Weights of a small mixture-of-experts language model, trained from scratch on English Wikipedia.
Experts: 64 clamped SwiGLU neurons an expert, a sigmoid router, a shared expert of 64 neurons.
Below are experts of layer 5 (counted from 0) of a mixture-of-experts language model. Rows are named router (the router's row for the expert), gate (a neuron's input weights, with its number), up (a neuron's input weights, with its number), down (a neuron's output weights, with its number) and show model dimensions 0-191. Each number is 128 + 24 x the weight over its row's rms, rounded and kept within 0 to 255. Numbers have three digits each.
Before each expert's rows: "mostly gets" lists some tokens that are sent to it at least half of the time. This comes from a sample of Wikipedia text that the model never trained on.

# expert 9
mostly gets: " Votes", " Party", " Republican", " Candidate", " Democratic", " Conservative"
router:117118125163118141141142121168095096143127174173113135141115131131087106146102131095127128128110120167194118105134071170109113111081142114125114137159080119117134126134173104152138142146121125172126141126117130158114137151133163108187165155120113101123158102161138134137090081122103116113137105102144098168135129116130136136153099132112137139185104115149108104132116122152123113152192196103119122111119139143128065147140127123127120144126135066114131154127126133134119088107117128147136142097156175141116107116126150082160123125057130129154140109130142143110121116143130100114
gate0:134114142139110140107095122076099151164126163130111168142121136126111145153104103112129136111121152148126113080099095147135117159177121109134127177164113127129111118106148137124134139173116116140131132128115135115109157114169128123146131163112153131113113130100109129108111127075106099116164121107143145146174082129127161199115138130138072157168103155128135119135070139131136147091108132168128093157124125114140136126131158108102102132128124124108182128168125135153109094107135136169105150106149101137123129085100111117165141076115094134163152086177158118102086116112176136124
up0:086083096147116133123157111131102123094173133136138092150114125128130099061068082117095125125125157160126133156118140149133099178144127164132135145110095164075129093151112143117100137147117121111135168137104130175129156118108133131124118091090145129110089147132170091155150106109110120115108107148091119119105146104104167133140074138106132155167128081111127118139128121134128111128141164136166117115103136132119088133134178140157135138112111126180118155135130092111100175128101122098122129138134173158148149108106124130136119136167131154143137109137129138103170139124152154187
down0:100146133094139149149111107135158171100106112124133090107128128137129123112107114111153129066123159133122117080139123135161163161113170137089110108120105152145096143093114187075136141177127163138148152130078149166119097126119148115128154090114150128138083112154059101156108145118112166130113160157093096130140131142119111146125150119120139108120174107153117122134136095108149142159137123113132110175143165124164165149129140131159115125161114146133095124124116109103109148133128100092146130120124111156122122142100076116153156094141114150117102100119174154110168144099111158155
gate1:134096172121123135143122174159134131148105196106145131128122152105132115147101069127118094139118111129125096107108137129103099116127137093130074106101115145097138096070129164139131156124145112132120133127135134105139122115119116161144142156211137101147131129150132136112103140137124121109168120119190118129109097154124098107157105093091117145133147103144146108121129103136147141109132163078109092100114125152124130113125194119109154131111080072108166152147139131098142134113104165165138155099160134149122134089163110172143126093145148131113126137109122160132151161127143140167
up1:135091138157112150132132130142064118170139123144144092122144122158109141097125176102146129123143130155105088094151110136121122112112134152143126113128090118138136099153126088089141133189129118103135111141135113175127131139128151124193153137141140109111138145128148135085121117136091150162159095117074109103124101099162104130128104105087152137171121109178132137184153108145124068118148171101150126121121123116149145132151143186124129172095150136115106144100121084134110129118133099106161110164129171093121159125128067126143140103128149151108134128160134131152137143129098111136
down1:141158103104092136121153143151122103115107121130129142131105139147157155161073113136137105160064147119085124132160137144109153140113156135146114074140154129126127126104143177095141126114123139114148122096125154091207134129137160128103134122169117124137124105107113105123140126142131116102160133115103124125131103090135135106120109119137140090160095154119207133140107131078151170092132141162137109112135080118122145078155175099151155128106125129126105126158132158121147111133089127109109128134135147167116072114099123135132128132130119131111139167121178077169112180123152131122

# expert 1
mostly gets: " de", "ilio", "i", "net", " i", " Vegas"
router:108096130151152137149133131126128139133107118125123085161130157100106123145102157089119158114136153197159089114134118141129065121116121140127128154114093115098086159103137163150149122105164161137109116130151129130121174128116173096148181133160139139149131123125133174107106092133138196139118129153130105102112155145125139133127108106152089122148157106138137151103120121097131094140114135117122126133140078113113121139094102148169185086160114097098127203121119129159117130125112120147165138132109154145113182121125139128160104098113090122102108119139082135134130102149090144132
gate0:107129095100093115148110157122089110106164121102118126103149131113099147132125166123124153122146140157130126116174156157090106122145089147119085126114103115140107136110134086106135124100159154129136123122154149120165130128120148087122147128125106144160134129096151139133088137136167124065169179114149101103105120138114119146118136164143125101150156203137120110128166109097143146091122093121162131140160144150142167083177141118182111109149132144085177134097133143143137127110112143166128104093127125072102154136155120132165089133144103114169095099130129126141130115118145166131
up0:076097137121141109132084162112137116126149166119121112130111150116107113141111158120107129131121132138156122118131101152160142163150079112130137134154087171161107095180104107124124118117128091139149105115121165110111181143139115128167099125168138120112178162155182149081095102141129135111143099136127132088141149115147154132127126132124094113130154103160134104125080140123118085170131165123128104116095154095147146128142169137128152109139100107154170153109134164090107124106146136126118092150081174114134119118112101142150088106123167131129073111155137119134132111169073125127
down0:156121140147083098098128083158132118134116137122129122117167152148087143096107144111111125102130115098152160117151133174139095179089112106109085120094147130120113164175084118100152126116165111121134153147142172128128122168123112151129147139119116130095169144112119122134112144155118155087095152120152092141115162092084152148132089112119141121131084168137134123092067132157100133150156153100143114115121090139143110096170144109118164088160138101158157116115096130162132081147098173147114114123133153105127122137151098140150128137147145126147124161142173120147121107091137151137
gate1:148120154136136134128173076125115150110141141133163101134111155093130121157115130086102105101159139099110127158140148097137162128149123118151115134176129162138098127148103079101110085103124098150114135156118153090165146092123111095198137125105137146158157173138150157128105097109103145118118134098123102106145147171148096117099100139132128130091121176135135148121094112142098160141194109130151153142119103099127102119109129143100089104137103103125135148129145128122158168110123150150151109126110142171154158105137109153107108133122151054103106172156129120126137105145114110127
up1:085143142138158136147145120143129138143110108131093117165110115111147130158133107133149113167122112118113076108124142080104086140128118113158120137126160156132115092114148118155119158185117154118114102129110083112068147120109129085127136140134125111088113124132147115121133108156158129107119169132162125113108148173098132084121160127134124118107167181135196082096131120173144072149200113131101114172084137101140172114142102145123131131119174134154130166129099115114139099126136153116118133116137114105137113143116078117138129087130134129145110156124107129115150138135125101177
down1:134137140110103115167120111190171127147115129157145111101120148043105135105119133148124103117113119139090140118162192122147132132135126132092114112132128124131186124112125135096153136099128112146137122140114136110158101110088111148093110100105143144153143163128124115160114114130103160129128172155159140156141135153137126150111139113135128123096106119140111140124135160155122116099121117169136097121102166141185124094105095090180176131163129114132128102112102122113154137143134132150065143069110141111151114161143143153110121169118106105120081145085084121121109137113174131158

# expert 20
mostly gets: " began", " announced", " signed", " led", " published", " founded"
router:115104149103114134143191117139068162132096126117111130129171103148100141128090138106139161137136130169140160115128111149133129133107118147131121132142075140145145135111125162076155111167196146112152162140150103131106137143117128110154135115145097114180141119114114179175109113137160108116149123124067125109131120098115139106146143101090119115148184119126120130121115119119130129131158127133139123059140119182122141103104135149134125129166099133124126133144115126156115146065149126121124146114141128137081140111081134123147131104072093095145170166129086105119161108144102128119
gate0:141126150108148110124113095153152125074099101135143140139137103118154136161120128164085096125126170165155124091157147130117121149140124149094135116150079170163161124133107128152142123103125118128116133133167126153067137122082148132160136142107148140160136134142148121114121132113154109108152140111111121086132138120157142094102175115168140102191128120140067123117104126155124153126144118144120177111112121175069163170171133111123133096168155114109127115109110169104146151107105133105130139140132141154128123147090056124152132087129111100145149145144086114099133125134135104109
up0:095140136122122175127125112136121138171119129135134142140145153092131124101128113165160126126135116127146142076161116128132099107150143115133176115155136118118142142113158102171138119132145102092146123168131173157130083124161128132110127121069151104164083111134121164132126130137124084129124107142136099103076114113171111162133133117142124162095161119184130124099086140103176162157088081134095078126141142118138139114112095113096125184139161116132110111128134084137126174154155126111124133100169129117133102108088127149154117115138065151149098138128138143140149098159110132101
down0:096095107124130170126073146129142117136129108158121168132147089132164127111097167185122132128109109146184132152120109132134124125140181127139144118107087202120171120109136155102122126128116127129131109139170100144109139097105091138161137134135128086094076108124134159115157150134132142128145093152150129145120136095110158138085115099136155122132068127120138126106165099170153149149125146125123140128101099128147134095144102114133123116107119147103108148110139111154106144117126098133078089165128166127086092189188117141156131109100121106142093149104125137144143150141141114117
gate1:119112150128128107107201147154120149147073120119146095142123140145134146087123104116119147123126138148143105105103141101097128126135111131113145121119127147136132118140093106145130140084158104119143118142096157134106154103099119156087097112180138102168136136140131102153133115138208143097125170151149116114191136150154136134077142127136155104119134076160102150106113120129124130159151146092144162144150124120085165100082120120114113157119117128092181145125157135111142106149146150136155102130099102140146128119071183130157119139111135162149119122142080083099137101129134116139
up1:180095117149133167126114123106135123129119137145107135141098133122083140114123155119118137126134134110104094108155101154156106109127116107186122119150124170121120182097147141072155125151149117108155110120125101132128117140130162098142099103100092152133144131144126135142176099150133131123106105125147109083070127131168143105131150117146083100149097130128105126157131121136131165144120088184149141150159144145097103109129146152142107122124086101201139060170126174160152128127122084123118096152147165131125136115166124113123151150130151117128131126159095156155113078109132139115
down1:080126090130114155131134112133095096113106119127132156144143169102151137108114173115100120137088167115135124125137106131135094121166139135161100173127109132131125147129108160113113149159140116067100126103131146122147137119144115136128150126121106109130132108155099118127138085119113162096149115131155118093151173141165118098115147123171134112145170140180152093177117118144186124150099110172130126151124121141120132116119159101097135133130126146135104098127173074080134076128146088101129126125141176117123117103105156124079130143102163140130177149104127155177105094090152125147

# expert 23
mostly gets: "ina", "ata", "ana", "ma", "ha", "ka"
router:090118152149137161164159157103129134139109134131115108156143125100110109121094136114131107127141150157106102150134138124090093154090116130141161135113117119136110118126151102143129128105175161118128092120178149135115177151148142100135134125157117120132131098193141180093136118123120178158082117178136061114107144152146152122141108102123131105144151145162145129114100136101120101111119154143103153113128103103136090138099081120138178104141136117072124171117125122158122114122148129148127152130104145119125152135115158145154110106102100142038138109175112125154123130152125174131
gate0:114133154136131123088127164094087095107083099136091113112079132118134129143080120113104099098131148117124136132141117133138126128129099123131140136143113162140119096122119120146123097161133118077141097115135121108094180173096134096180154119104112146177109109124111158136107131102104129141120139118103097132151144161124146154140121147157107142100108156118139184132180137112129134106122125149171189176104144126110149099115114115140133160117148128102117133121112114188136111116156097137140126092126103172133112150103163155135114080118127135145140172189163108083155121134154155095
up0:123149137083190141066089138127151159114128108121130129097115107109153129138100150143155130151130164127123078141119128137109094179142173101108158141113125123131114133121145108116169113103085156121130130158113106119117155106153100104155091092121153123125146125135153146151128109146129106127137162127122100095084122141128159112115153078162109098132134187157094124111161162090119070143148091169105110110123148126145154120171126125146161116104118166127138147147151162129111122093150139155124156121085123098122171115143120157145099146154156102089119090119166118104127110111109147136
down0:124075119138155101130130077130137116150157109160126146126156113148081124122153157154136147163138096118117095105103139187095117150143117105142130144158170127076117113148148153098117140101141127096136062158102127130165137135119168141112143119085127165109157156084132104129140107141128143144126204100134112101110131127128153126131091161126100117074116141080151064150129130110133145112143137139152142111157084136123134142145167108153129144128145110108092144161162152132126157135084112132059144102132106132111105119124124096138122154134130134133113133128134134114133174136164138099
gate1:126147137129098126085142153156112120127108137128104105154150124111143118109157155114118105136116114154068119126138118146131128149140096187175164165113104146136142111148128150154138094125153136134169122107106144125134166116121121100156143131099135115101137106126138131103093102121108158170103125134130109127092172139120092151112104107103151096090122151122127105135161137112152102166108135102098189087107122101110160082133104159135153111139152142131099190113110152122091179123121111147174146108096120144143106120131126180135089103140081151138118101153088081107147083122150123104
up1:137093111086108119119096167129133156122125149119185145125102133162104104092140110105133126116146151131178141121144172161102101125119085154174130166137123089086078126100137119173154151127094138133114075121105103152101139125155094155146119168108133165149125136167103151127086139113124103137146180121128122155131142140145144180077101100108135130126132117136135101112132129122140105070114097111130119125144141143149095145145099146138084130153126059150124115144129147109127139121136111128142116100125127117109118117119154135125136110174143119144152154144121153123112160149162172060
down1:112145100140097132080120111151105087114140113138165142144135091104132167132114120146114142144091092105123089094137098137128161127158136163122100108132146156133146155103158155135111123095162093095127150102157121108140132161135168095099110158113151173125136095132161105155101117104130154144131126086115107114157174115130131101085163141102147114135123145109141155156158119151133128098116101102101160113124139132061149160120095127181120127156145152111172122154094146119194119125112142133106150131160088158090131156132154121132144120120143146122167123118128114135114144092076089153

# expert 50
mostly gets: "–", "^{(", " "
router:144136171077132178098131140126144133119094130111117104130143154066157149113121159140087122117132151133141131140141106183142086110141118124153063113122135105121086147104102086151157126118152153163140103138159091128142147169122111144123139138147122140126121116135135148183142125125131112098161124119052137088097160129096146133142127136096125139170173130107121151122128110145177143179111122129135093149148126127129123146085131125156131111136145118140127169125108151130108133153147096099098124058091116132119141079142148117115099065126130130118142138147129108159098094128142107134
gate0:107110148069135121104141124132162143171117130125122119166109105119092124114095185130143124143126162110084069082113158146102086163124102107150098093102108126101112134152128134141126103142128091128135135099157106136135148143129147128147159096148152158092161147141133148114138106166131096112117156120124141046150098121116121100104114083137087135135141137155115105193114090107115150115127152112133103112130139135093102146141164119136125097116134113145067142107126136112114162131137109148141145129145151132135173158117155154117109120136159133100144181161147127147142178134147132159
up0:142138114090127160056096124134151128148128100114170105113130112095111168184144145149123100164135135073140137152107168112125097115158125129159088115136136147153153135134127105131112156112153099115137156168182124080124083113158144132121160136128153124136121121163123159146142125113168095104128122117149139104123097190140147098149131104107089096132132162161121135099107106120137094159143162144124113113173170142140101155145134170108107112134106137152126118138140122113120137106156117084099083130132128151089166073139126119129146129126097115106103109115136083120105138091106127104
down0:145118103171134142091122150157154111120095099165101126124119109119168121132145101160135132129173152115115126129141092082128158132116118101123131128158172142144116144155150155153122113102119141123142126131107143113121138143130138102108124141116128152126113092143118120120104117129143142121115100094095115138168139126114082123147166094055085149106116155155181140142118103146098129154105185137198157183099123109096114099136116131164136171077132150104125108137150120131153126107095109122148108133138124120131151113194082139126109156161091114101154092151127134113139156093142134083
gate1:164101169159162173083111130093158087123124139152140106144122109125137113133109166144113128142090148107164133132125124121152116107138140124165096134128120151147155131085124105119168127141126118134142159160146126150143147104151149131128106131110057146143097136153105138080117144127107123064151138102117099116119134138142189125077138110121078155170172125117118089111131127158161118101145099172142100165091118200128128153094084140140138140091111136115089102125148141104167109152124132108097134119169142117096151126115145131110130125105149121110108155127115109143139101156106110121
up1:124167138123174129157112131134135118106175141128118143112153147121134135100108116168130144138084167078130156092124116121134123161141160104144112124141132162087115099088161101114149088176134134156143071126131121140153105162118111105131133177122100154183110180110166144136113103113153101136172094108110133161139149124144161117088166129131072112112125104102145114145154103132156118136094099096078120135134120164149105154146112168119142131113126132093095127153095125144088136134112125145095148102129127130157132126136148129143111077150115104139094162154130123143135073153132098119
down1:108130137143159101132072126131122080129137095135132115127133208070168097107133120126135105137139108129147166132155173090150133147143092095166144129134149125192137138103106114121123118153099122107135122146124131140122145136103150134071131090106130116122145115130129071137115110151112153172114154053158143127165117118091124141125153085141143118110098074148177159162118161178106108132129110159109129146147155122102141158112122113153120117111116159127142115140145119144108148097100125095101118146116096133122129131153100157141123114127185116146150142103134151128127143114150091134

# expert 38
mostly gets: "š", "ić", "ović", "ová", "ž", "č"
router:167148137127129140102119129129127097164082129117112113127155130086118135126109134096121112119144118130126108104096167138119106131148122138116128129100129118128124084101129125142160140192100141179096103114151092117149176131135110121191159147080161129134144133126110144122077118116129167140159103153142113113103127124137126133157141112088140141130152153132130126115141139064161132103107119112082140094130089129133137117076100154146112120126135130106157155161138160122124135125102117104140141128131145135131191098124115127138148110150115163068167102184087134156078119197140147109
gate0:110093082099118107100132156122122104108145125151115162160104122058134131102112123127142128150135128137118099109112103137122108170126130122125103154145100107152145128116091100162163126148120127184101112181125111120118153158198126089127137118088156180137127088136091129150131143144158156120159087182140136113147104157153128139141113091144116141142140146128113152100148138073145127149107132118104173090113135150101158114060116105109124119121109122141183141146137103139122121165117099145135121132147134110141185130149080116122147100160114128119103115163103137149121148147130100118
up0:133134072133122156109140101096134149139115139134136067130137118123077087170124124127158158121125123092117116160123122156085106162153125164147130159132118150167093055112176109166124167177142141118135127141146110144135124128169136148116125135095170113106102125130121105106161125093160133104154100153179131153124114133126156106149163164095128134145112137133182148127115124153113124088128137129134090117125147092161117088119115149125111114125129065123122143111132108136149123111102116131177191131131089133136158129141116151158122162155142107080114099154112135137124140115112157104
down0:124114086139118125088115112126128156144095149107127150130072107109153130145112136153163161110070149144108129127168144124126126094108116124088111090195132142172146144096087106136141167100127110111154136130092181128102115128133150096141115095115123124141117154146154132153121148141138124151151115122139131136164157154132142125099186108153126109134154117126172113166120104173083084090121137151119126108140126102142196111098116151105101154095165153148137154084132112142177116113117092143144135141115152137151122111112138150100141110116158119086090144105144165110108117112129096129
gate1:152124150162127149134116077155162118138109111138103155086095118102140155127110137119100131096124190118131130109109145125119104125163140092121146137094112137136146118078089127058170134145156184133046126142150135093147144114169143084109096118140136101120140123131116137193091122123143110134120121093127123142127122102132142149123107173120162101135155136170137168109132133097142119157115142144149147130144107104139120153105124183140105116103165104148131142153149143098104140135140128111120118123159145113096155064113161082164112141116121165146145130135111158139123126134103120111
up1:104118115135076140167136117146124124188121197103142114166172160115129116121125095108131147086152134149079131119130143129099120080114128115117124139120156152090121099120136123102164134184102119143123122099092112144137127132149108124126157105125119147073131112066140166123109104117135154124157109135128162138120139106158144141115112133192153125133134167107132094143132110134087164143121140110101117079101095139086106152121118117125120146156136119101164133131131087134130100126114135161150159171141112101121158116171115143118161086083153135134132123148189134146125143098099122133
down1:150174160183143065160125152099130124129169124163129130080118180135172142082127153133148094120153141100130091113150096108147130136149149123109108137154139093154097095119118172106143103106105132150078125149149142094146090112157125133119107151093135108121148114133148180087136133145113159154089124163176139179137129103150085139133124147123130104157117133129121160109116121095131103127134107136163161107142150109116136145080162090139113071132164146105152116119123107148119142115083107123104109099111126111150167120151113111123128134160130106132134101116124153128140086134144138104

# expert 28
mostly gets: "ş", "Sim", "iz", " Tur", "ñ", "omar"
router:101107137172133133128094105146133155164084145115138126142143157130102193151061131115127167119145152092110144120133165118153136136149132120173096139136124110087111143144116118091121150115103131182137109134175123147142137174074136079129137137102163146148142133148135142091140104164147121124059119142113114068098131115104101134130100113090108148132133101215134120141104104108137107136136146154128122130152122123138076108107122139115146127164130145123159109147161124160095081113155131128133128144140144104128130094131137112163092111129120150109110115127157103135114153140121151160
gate0:112088140123118139149081075093146123178142105111136150154120138121138150124133128100128131122123132127098153143083151102160093130148142130181133130150147128145157093174122151085135160130111160149094097138083098176106130151105112108149161132122155163164105119134131118118111102119147131170091082141137118135102149116077134126150092099119113141123170149146154129136120118111100122131157147097157148129170132108125058080136099078099116117185146127115136115143148093154094094119115114118124140170123145129100126166088146123172145137126120133111147122127143109116119167122131159125
up0:119089108125108112174185148130138121144086152113150177162108150136131169111075122123107161140132109106095125113159128168149109150143141116144121106124108130130151174119162116153124132161131086089125152167154108161152111086127147110122131172131139125115122114150143143124148085131117124084146123140110111123129120135138130126142114141116087161113105086159141161082128094139137149077136106129115137144150162127146083088141152137083142128146112124102090063096141176115094138111141165115108130171108137154140097122128098135130112137124158117098113102145151148126148153163087088146
down0:141093111109087132170168142169128151128104119131120131133137186127116053131105134136172117129119084120153143142086133118132145135102125161145114127163179114143129113119136137085138130158112155102126195133128145122169152093116120096175125099117161084152123111130166163152090105082133111113135120161122116123117080129140146160151138130138120126090151138139080139143135165153114140131137123138108129097105168092139153127138137116113112098104124121091058168138142103096121137126138124119105110096116148117123156164154139146086140137150141087102126120159106125104158134126158134099
gate1:132144140148095154149136083124112123154100187121112111128112138083102133164116137096141121173122153136176107122128170096105142161143141143150130149137142094119122156099122126092130114091148138127119110113134121199106094092152118145151112109135134121137131133154149134155102158164143130156181133145146125101089110114187100131111091130136117102133110138151172134128159089099144165095114136102144103101129118148107121127099130088055085145167124164125125115152139170106102169138109134123125136127124107102146117114143095124163114132119176149163101115154116095081132147138115124121
up1:116089112081052132086127126102121128156155118084086143147147123135153171149106127110132114105174116134111126135087094182146118170149119111129174140140121094122164134146114171093150117193116152122111130135154146146113157095150130133110129133086171150126123149130160141133152131151106124120186118118152107127122153087085144085119122124137141117118131099107152154124178145158162158093109116123101119117103140110102121112098095126135148082116141095132142134145147103131101123147161123143136133154157100164092160123131127153115135088122151113081123130113107148133120104153133094113
down1:112113129134101153152140136114148122138167090169144146180125127134115162136106119089136125095121142138102151126128113158121161113065086085113107159137143114114123116138085129123100142158119122124112110126128145137148115127176062085127155138148127145107138129161105161120124159127136163107090145082104072157136132116166149135120137141120133113148098090161100130123085101095129149114128122141118132118185109161128101147201133155169112105128139175169139157146133105121167092142113092095132128126110086167146105145107127142142130125127143162085146150131112131112141134080118129126

# expert 54
mostly gets: " need", "ect", "act", "plant", " learn", " favor"
router:097078113118149121126101104152155110144119104062125151154113109141085180137077137115134126119112153122135116128169110102139146131142151116135122173130138128111115171131152146144152137145134138152095185132140119136119112145114116111120137125167159086132116139133138110108140115178164123103058080142127091121106139149117124115143161136105080142102132109122149124099072125117125128131157134117140155127109106123135106148149110171167132122156118112127162159129123135124126126116129118130189189133070117171085184129128137120122131103133139127116125172142094092119142153128078106155
gate0:139129089110138154172138114112153141130136120115153134132144162133138150111129106081104144115128071146091096137129102117164178119127100160093103115116135143133096128169099103102148139143163174134119142156131133150098097097109131140133156130178144102129196110090117090094138136152136114118085125115146092148108136136119111108145120125178117156121123105090118103138113131122105118116115124118136128143128120148120100091135115164111194150178104110127156109085114122144128141092169071142133142108110112191121136109150129137119148089140146102161164138155116104093148176150143137137
up0:093088120135117064105163125167139151190108117095102156105087099159130091151136153142112131133159106135105151134088134143132130141164147137162135160151090109146131163110125088106149136172165135135164114103140148133143109118109161139122145109168118118112135103142126153128134157182131110157128086129140140112160130093132125151135108146088144173163165135146111121139144123109102107127119070093117121109126161092101141107168112112132111108146096106126153135134110121153141083146096117151118091080106151145102126093142108106112114147143105116107109132181112159108120177123124154110
down0:144157137141147139136122144105147071109097133099122137125212119144115147101124105124072161162133085196103163133162128158127136116128138096130151135140130121129120152142093132119143155126067116122091132120121137133134126106128118112131119153145148124112061122149108169142128118118102114139109112104138165149137122106176158136118153116134111142110072129098121115133094140116123105111127157106131131109124126199126139124113159141099157172151120120130121134166167130171145148112113088104144102089090111089099152118161099128156135086139149169108155151102159110145136128134100117118
gate1:140134086150128128144096132146161091172111098130137136107142100123117159174137127095142127066118151111122141156115140094122133184153157123149099132143122106157133172127123167114129112102124114129127177142130120140112095094187096134124146160109093137128161132130126131116181108125114124133121109173119113149143123099151112125157130128115133140120091106115104132169135103134159191149134126113135119128096092137154106102108119172144122081172104092118145169129140096132158117119096096100157129157104144135157121117127127098106112094127073142118104142160104073073154142158108123121
up1:116139133139115165167129121131161107163149130131147124171122118090107146121180096077097089127114131142138120123084112137134192139126126108139127144174150128123182092080129165079178133179152110143160109124092120144114143112148128118123155148122106162147170142118167104139120112112115135056094144138134120185113110124126126105144128108110079134100099113134144148138120114125142092130163094131165107117153128103136166147142131179113105112135130171139119136154140140122105151123084158110136122130134138131114109114155113127114151122111134154083124144107105100163118096138077110109
down1:122155148107124106118109131140121139103149099129150079086118121156114130131073105089138126089126085105163117144107142128128159118125125104140119102108168138107110133207143150142122160146054109171111103145166128163137122127117148147141132166124140125163099122166121118144168101110125088141127113115168112137075141142104143139120120138142148150105116139140102107121094139135124152130116136116146170152079123090154127094087131125134153131126140137142119152187144107151132153143113067103183085098100104138153146110130176114102149143122114132147144136139098125148116172158126122108

# expert 34
mostly gets: "'", "’", "ö", " Leg", "ī", "′"
router:134149135067131136151130113150130102151097156115140099113120135104139146131083137115095114156130178168183131098151142121130128141155111174153092161099110078122117109141099155119152102160158150183114129086144145120136126165110122118160125144146164121144155084084112145113113145159157114138078135109136110114118150105124132122121097101107118118168118074182146137123139127121153093133111116140108123124129131204113145126128096119143116143171122094114118157127128133129111086125078108152125134110092111174125168099137131119156111100141090121133131136144148148150097149134147177124
gate0:088133114159156130109145111153117123159153091171117150141141134147121143104079123108100136136151165106117089111137164138138166112107130160079104124138170087119144135139112076132129140159135121128147148135141103160118164115127138135148136132100167147109135106125170177118130133159092127123126096124104158111131099136147144114167123107093087152165087108178128149138089125083137128167098143094104140136136152141115117122091134145077096115137106174106147086097153138150113114128150116111176130136116096183105100186156158110111142148111116137133118116153109145126087128142098122114
up0:103167144104157163099144104123159129147170139128127123151151133130137125129112129116097134144132129142120086120077140151114117147127110084110153137136133077155166114098128101115126171167081134126194098123137130130087140112117129140170112168142120135089121128116116106136132122098145153162074083119098131106106118121113117156114132083086154094186120124146175089149127151131150129146126093087125182137137100149148141147128136173112121087139122132101126087117159125118103124176103146123148124093131162150110143127168143081124155116119133140122176164157112132153108119143128149124
down0:124109084137127130096139079160153135119092149064118136136123116129104132181146136128087148130120152129152113149154112153110127119115111116134106114131121144137190150126087124198124127152138086162149163147120108185116153114119140093128125156140119124124118154148131113144124098129104142135114150116115152113116109135155135098142084132092148095117126142190136091122109117117147150104165142107145116113092143104132138160159154141077183144113124141152085125144114138089112127148070114137108110145141162102138078113128118097153113130169097146102109127164121149192107118140122146122
gate1:107119145098121137164157147160125124159117141164162107165133152150141138132128105136105146166139107109167127122132155109136132087127131128121116097106119142118105119139067118107173112169196093197151150143136122156174119127172122129145123158110097102106160104147107123156088113098114124112134117187144151159116098115125137137137142131131125117138090141109136139123117117116180124159145114148093108107132126133127110078086104119067122109132111108158145107110116087087143158125119103128180105141153135164143117138127088116140136164108141123133122097141077150158137141133105076130
up1:146128131108138134127148095165113128117113139164143130091165122037152135106122138093106095130131123138113128140129158137110116139114134090139119067146149128166091145158103128145130184129131122174119119152134100080118156143136095095132113136130148120133164111113156113108106147156121141170140118123148133158143140128128118164146130121128144138134117139120149124114118151081130152130116115118164122139084078137139053129105110108117190108183132119128089140145132173097117127129111116136133110150109179149120116135156172155155095108105104090152116131097124146117126115171063125130
down1:109099119156131129126106160115089128145156139150115115095118113142115116146134117119143129082111090116111095145139170132139121120116160120096130152117132117130112121102143154129184117101146121126104085162105178139147122129164144109132130133138130108094177101173116134137096119094112139123135136122152098110115116118097143138107112152144103126103086213147150132105150145121162151132090128147121127105119130120130115112107111168139154111134143128161125107108100110144153152148151180131105133083162095111095159143192147093127121097182134147160101094078140109149098128183107161165

# expert 5
mostly gets: " well", " just", " known", " been", " still", " especially"
router:102143140157112136140151122141064136110120119110185066154141094088111120160104147096138153134122133168137123128136108113122137178165112135163101166153096126129123117068114132152120109151146151090178174137140127136108110103130098144177133156170149058137140124160125120142117092137136130138102077112131123113136158124123132132114169129101149111125165139123115114129085144100116113140157147130117137129156127155126113127146100132123141129157111121122141109133101153116153118051156075097158148146149124149048139128118171126113136130142141131126123153141089141139119143131132114125
gate0:139105167157121123155117158075122106128106118120127128162152129091144117124123143096061129125123159138130098152103093104147125144148065155156121093123135151138155156097117121163104108096142107156132136145117158106119090137106135150138119129161120065152102102150134107146112086129155126104140100153117088155115101143156123119100167118112123127137120147114128127136136163125137107158111131148153132133150122112138072158137091145142143129148125128085130114092093147147116104146152127116167076122136155144137117172121117159152128132166097100138111121199102109130122191073132128090
up0:110120127116110127126144125153078144102130080127124138163166141105105156158111143102092127099130091138132149112099144139140158132130149077141105163132103128148097160103095122141132102099107199142155125142130128106130116148133097127141113124165111104128134143148102149134156073207166141088136148087131160103144109137128163102114088138106129114133148143144146095129116175100121159135136108117128140109172120128126106082113108126142111153138168085147100107107161176107140123095138121153143115108101127142104133159072145151130104130181130112138116078144120166108118136147123141104
down0:116170107145134152118121154125128134075145109110133123131117139153132145106120103125154140142103188146162137155092137064076129106127105102123166147114161164119093138133124121133162122145107109161170174115166131155158107122120083105135120131186145136171124091145111137134136119167127142101152127143128155127128121142136090124107099144093075162118121155134097134109127128124152128120104119099160124170140106152177134172137120063094113174118087150141105133130143126096101118123133132122125111115147094134122119122144104180089108088096167113094106141134136118132109175136137112119
gate1:111065108101137146138151113140103132136149175120119102156136125101122091138120167143130093170124123133144080136165142105151117110150134104144142144158118099152167115116132125126116105136150128142143131102120173138101121112119149191154139141099127116166145127117139155143163128138124169160110082128145134148120136101141107130111159155066140133151111139098128082095113096119118068117106127114129124152129100179084109127121170108095145144174131153123135108156146141121096074083150089139154157137115128115131119153132143132151089099106117154183088152093135138092119105122156137109
up1:116136132177134141097120144120138155114125085122105107161093138142150110108144084100125137120104142124110132095125134155130095131145111160174136126154103111116107107139128121125138099120162136085153155139152158082171153115167118135099113118185126117100127117163112153139177132143140125138152097131142078138167139146092149118085150113087120147096137126167130121097103157154133156112172099142104165133176136130164159166129127124129145131163144122121146149152106109134151146137100126110150164115170151081117142133114115134089080089167146086103116137110109120109136087097131071142
down1:143078128113113129104129097151095153148144082123121114096160103151127135139119120142178124161084099149102107144098137143136116135117158151124131130123120124166141127133144128138142161144156098076132129134115076128095104110161086147142100135116114095123167088150134115099099114118152111122103121151126191158128129104156105098118120151110107136174071148099183094117112135134145140118156145143143119147126181157160108133124137136104140138152166175145154126097082147076117142146132141135109103143117118104134147083174125114121104156162152107124147108100090128133181121138165107136